Experts of a small language model: 256 experts in each of 11 layers.
Below are experts of layer 8 (counted from 0) of a mixture-of-experts language model. Rows are named router (the router's row for the expert) and show model dimensions 192-255. Each number is 128 + 24 x the weight over its row's rms, rounded and kept within 0 to 255. Numbers have three digits each.
After each expert's rows: "mostly gets" lists some tokens that are sent to it at least half of the time; "gets" lists some tokens that make up at least twice as much of what it gets as of all text. This comes from a sample of Wikipedia text that the model never trained on. Tokens count by the router's weight.

# expert 204
router:157121104123105120098089139148125126134117131139090168099052080126119141131083156156113121128130085145154106135136120089145172097163097105102165128155149111101101101126093112104134106105105109
mostly gets: " also", " often", " still", " usually", " even", " sometimes"
gets: " also", " only", " not", " to", " often", "9"

# expert 61
router:187114137158150144107111120123113135113116130111129122179103157119092165098108132128138152110109133119134121123111116114107134121146115159102122135168101092095113115108111144147119118161123171
mostly gets: " (", "(", "(s", " (\"", " (−", " ["
gets: " (", " |", " \"", "–", ":", "/"

# expert 106
router:146101123121129128120087101133117110127083127148161124145110129129186157091129139118130142163060120153142101116098113125173154154135132116116139147153102125097120141102121095118109099160147131
mostly gets: "″E", " +", " ±%", " ±", " −", " (−"
gets: ".", "–", ",", " +", " &", "-"

# expert 252
router:167118138111154144126132090126121129138122135153125129073096100135148161118108161124164153124084129127117154140126127145160166109158111137112157109160135115122096100136092150163103150128133110
mostly gets: " There", "There", " Due", " Known", " Type", " can"
gets: " |", " |\n", "1", "2", "\n", " was"

# expert 81
router:149127124118112073152120098127097126135129142136147100161110115065135115153103154132127141107118094141116110137119133125126121173154140124081126148136103136102136140133138075171139147166119147
mostly gets: " where", " Although", " if", " although", " why", " because"
gets: ",", " that", " where", " when", "\n\n", ".\n\n"

# expert 244
router:201098148134143151121112086097085135133113140131105167120097116134145125128083112150145127114072129114087163120099137127116172137133151147096132096138112140147077157121086142161144123155126163
mostly gets: "–present", " century", " ago", "-century", " Listed", " cm"
gets: "5", "3", "6", "4", "7", "8"

# expert 222
router:125109101145133114077099078113117175121115127159145161128063114146143141103078136129145123114124119130108143141165128135139144126130084130130140132167133090128111143147121131131108104153086129
mostly gets: "ı", "°S", "ø", " El", "á", "ó"
gets: " |", "°N", "é", " at", " El", " Al"

# expert 254
router:165126149139154152097119109137133138089125144116133101146134122075120127132138176136151126126107096117144087150082103131139124143136146136090118111147121138076123109147108108174151100126076133
mostly gets: " Although", " Because", " Both", " When", " Though", " Many"
gets: ",", "′", " time", " work", " album", " As"

# expert 128
router:132125146127151126135113119129138123153121162090125127118101106124112182139090137122099128151107126135125136101127104081140085129117125158098106142139107132115107150149107109187098151168100098
mostly gets: "=", "|", " married", " born", "Born", " Grac"
gets: "|", "-", " |", "=", " by", ":"

# expert 78
router:164110115123091120095145112121129135109118210157141151134073076113145150120092130124106150092114072110150129161176119134144115133157110097112139114214095133125149153128115102123117111152113147
mostly gets: " within", " across", " throughout", "-of", " among", " beyond"
gets: " of", " in", ":", " for", ",", " within"

# expert 247
router:138156130169120138168106127172146136084145169153106156144086125095125128152131158120115124081123127109095172122153116108158140148165139121093139129194107105111098084144131084120117151133127137
mostly gets: " map", " anniversary", " charge", " Fame", " ", " drums"
gets: "1", "2", "4", "9", "3", "7"

# expert 137
router:119061102139147128118152099093131172154126130105161101138073106113096155096143129128119158123117119152155130141127122114147106123137106093097092117173089133073112167138102100137118128139097115
mostly gets: " S", " B", " P", " D", " G", " J"
gets: " B", " D", " M", " A", " S", " G"

# expert 119
router:123118141127176121123090144119106115116123150111154150127099110132165120108131147151099131158099107131108114116125142140146160103138157132079142138149117120092147129126137133148092132146103089
mostly gets: " he", " He", " she", " g", "G", "He"
gets: " he", " He", " G", " she", "g", "G"

# expert 178
router:122107149125167146125128110144143171096125132090129103139095102101154122143120119123136118128087119174132123167139103094155142179164146137055106115136134122106091162126113123141120117168134086
mostly gets: " him", " her", " dogs", " them", " ships", " walls"
gets: " her", " his", " him", "s", " them", " their"

# expert 12
router:138114099119156146079114131137180168123115186118119122156084114105125157112104130092127149133113121124098105134152120121137145130156107109117140110129093143062155117127116134124124118126148129
mostly gets: "|---|---|---|---|---|---|\n", " Animalia", "|---|---|---|---|\n", "|---|---|---|---|---|---|---|---|---|---|---|---|\n", "|---|---|---|---|---|\n", "----\n\n"
gets: " (", " |\n", "\n", "\n\n", " |\n\n", "===\n\n"

# expert 246
router:164095158147130128112120103142130126125146163107145161146153112082159128125117134140124105138109092144156091123124100101123156103139118109095132136131120117102139166112104144166072095125103134
mostly gets: ",\"", "\",", ",", ".\"\n", " |\n", "\"\n"
gets: ",", " |\n", "\",", "),", "\n", ")\n"

# expert 214
router:155126118140107063122125080146099108080105133122157094139100124143157143142138142128138120106133107144094137131139100109129155151131152145106132119164094114128117120103080143136092161110137113
mostly gets: " Arena", " Stadium", " Cemetery", " mater", " Center", " date"
gets: "9", "0", "8", "5", "6", "4"

# expert 253
router:138141131162134117090148085142082110108136141144160114116092119110128134142122152144116131136144113144134094094113130111162138117113136149101115069175104117121131104149144115170091155164116119
mostly gets: " three", " two", " many", " four", " several", " five"
gets: "0", "5", "8", "9", " two", "4"

# expert 104
router:142143144130146164147127129100123140110108109101146120129112098073175125090083153158123118163074100139107136090140143105132126107173132149111135100173123124122111138154075126125120109127095141
mostly gets: " he", " she", " He", "He", " While", " Although"
gets: " was", " he", " He", " is", " who", " she"

# expert 201
router:143141106125116143072143076142129168125100147116135107162118115093139126130086188159123135150076136136175108109118131118128153131146131135115122122185110144116119134144122112141129115163102147
mostly gets: " Phylum", " Species", " Born", " Density", " These", " Suborder"
gets: " |", " and", "\"", "|", " Species", " Born"

# expert 38
router:134127105141153117088144087099101161155133132167138135092092123128143136135085135164148135122082134112095118112146123140127111166144150136121134110135050125122133155128107137184113152129112110
mostly gets: "|---|---|---|\n", "|---|---|---|---|\n", "|---|---|\n", "|---|---|---|---|---|\n", " www", " too"
gets: " |\n", "3", "5", "6", " on", "7"

# expert 185
router:158122133148151128090137087155097147158135145110106153156128122127142097083132119126085147103092099127127113138132131109157113125171113116099141126168069112104120131145112131153084135142131131
mostly gets: " Its", "The", " The", "the", " its", " their"
gets: " the", " The", "The", "0", " their", " its"

# expert 113
router:160104101103112133116100137140123163085106121123106092163078125094116178166117146136096139153086111116122123137107136059146106139173085126125124104129134103116143131123134161129147119125134135
mostly gets: " was", " been", " be", " is", " were", "'re"
gets: " was", " is", " were", " be", " are", " been"

# expert 11
router:142121140124145124102113096126101133070126148115149164138087154081120159144119132101126123075114124126151168119161117100140156135180151128111114124141129084096080109099153113162111137172090125
mostly gets: " \"", "====", " (\"", " “", "===", " '"
gets: " (", " \"", ".", "==", "===", "\n\n"

# expert 70
router:145125118147117107099109126147121136137102127135133122169079122154117116141115136145130117129108115119172072107142092095164104140158105109120131117186105118139098141139123137113148143162101104
mostly gets: " 🔨", " Doubles", " Prix", " Category", " Final", " Season"
gets: " |", ":", " part", " season", " Award", " Division"

# expert 193
router:182106136151130133132098112113121117126092162129099128139113077120108123147133108125157078122093122167117168158111120094130126113134119123106146156183105070120131157117128114114104141158130130
mostly gets: " Phylum", " Clade", " According", " Synonyms", " Genus", " Label"
gets: "1", " ", "9", "2", "8", " in"

# expert 186
router:155127118130138136089151144123085125134134168137155114129096093107142175132131108136162132092115117113118118104158135126134159176157140133069134121143083114131132114108119126146126131129100122
mostly gets: " increased", " available", " divided", " removed", " taken", " broken"
gets: " the", " a", "3", " used", "ed", " their"

# expert 18
router:151122127116129117096122105153103080093120138146157121081105119091127151127102154111147136128123050131116139095103115137148149131110103111126096141118118124129083141114092091135120100137117075
mostly gets: ".\n\n", " ===\n", " ==\n", "===\n", ").\n\n", ".\"\n\n"
gets: ".", ".\n\n", "==\n", ".\n", "\n\n", " ==\n"

# expert 233
router:153150101116139106112133128113163168161119151114115123153120080082127122140100106149118129143089129135117144144120133102153136122114137144123134113180072100114134118114106092107103105173111092
mostly gets: " the", " @", "The"
gets: " the", "The", " The", "'s", " their", " at"

# expert 215
router:162105097145139117067095123145159134088122146165089111146113147083105135142110156148114141117095105097118120125115115103133149156145115125092143118159126155121133086159094110168157101133096103
mostly gets: " also", " During", "During", " Although", "After", "In"
gets: " also", " In", "In", "On", " On", " only"

# expert 144
router:166108135154087107124118101112135155112117169118140117120121119120133114144127118154151113107116126136149126136185119092125138159151121147103147077140058108132127133147100090189086118131092052
mostly gets: " •", "Scientific", "-elected", " next", " born", " previous"
gets: "9", "0", "6", "2", "8", "4"

# expert 92
router:144145122107144137104121097132121131121112132132110093127102104070124152142094159106152118132130069135120087095142095120131151118186127114127101130129106112086101127153106096137085148158136139
mostly gets: " where", " when", " because", " if", " When", " While"
gets: ".", ",", " that", " and", " but", " when"

# expert 173
router:146102125117132133132095105156116134120095160110152151129065140129153119157136147112144113097076115165095129116098123120131123129186132149103129111172105126080115125103153088128121144148161123
mostly gets: " sim", " folk", "°", " written"
gets: " ", "1", "2", "9", "0", ":"

# expert 242
router:153106151132100148129127117121122144078093158091132159109081077104132114127090136133129131105082136146115116124138103107134153128151136124100122124129081091125137156116128144164100115134107107
mostly gets: " well", ",\"", "\","
gets: ",", "3", "5", "8", " well", "\","

# expert 90
router:143083093127083103109102129153112121144143142104143159137119110122143139090114115140098102125096095116151121176108121100129150198143131114083120146168120139098089149113147134153130101157119138
mostly gets: " (−", " ±", "aged", "/", " SH", " (+"
gets: "/", "–", ",", ".", "-", " /"

# expert 139
router:148137111152145133080112130161120151162105170120105160154107108091120139135116112110111111120129118157159133114119118084128126134135101115091147144158094137121104119154102128159090108191070098
mostly gets: "=", "The", " The", " See", " Animalia", " Another"
gets: " the", " The", "The", "=", "-", " a"

# expert 58
router:146097111125130115100127100137112171123124163130122112110111126081115129109128117125114139148134129104130146155114136117123162123134106125092156110138108085136112137155098125108154087165111146
mostly gets: " various", " of", " Of", "Notable", " other", " numerous"
gets: " of", " the", " de", " other", " to", " for"

# expert 22
router:174135121119138139115111100111138107120141175132129143108102109091076175126114143111163155138116097140145142104112119122146179136152121128112142118129123125128127138107140098113108130167104116
mostly gets: ".\"\n\n", "\".", "\".\n\n", ".\"", ".\n\n", "His"
gets: ".", ".\n\n", "==", ".\n", "===", " with"

# expert 154
router:120114107085108129134105113129110145138093127155163134132105119133109144106129098132101109142103100117106097126147099089122151094148111136118100133136102114091141135131123106152137130157130093
mostly gets: " K", " St", " sp", " Sp", " O", "St"
gets: " K", " B", " G", " W", " St", " D"

# expert 134
router:125116136095112105138097099118112155145107137135135103153090080121089126113126121118090119100137107108126159142147149128154165116176122097094113140168106094075103122132126101136113123157129123
mostly gets: " S", " W", " St", " P", " K", " p"
gets: "0", " W", " K", " S", " P", " B"

# expert 147
router:143120143143080119065144125135111111127127146126143130085126082109123167124124133108148114107095121113080117101144104121152119135171106111103084120158110105103120146078145151154152151134098144
mostly gets: " English", " known", " able", " designed", " available", " Yes"
gets: " for", " used", " known", "ed", " released", " made"

# expert 50
router:153079117120093104094113100165101163129119162135128176150103098110119117121123123128122088105125071119136100113125115084152149121123101084100119130161158121149132075123136151128121149169105112
mostly gets: " featuring", " protect", "featuring", " killing", " kill", " of"
gets: " of", " for", ")", " de", " to", " on"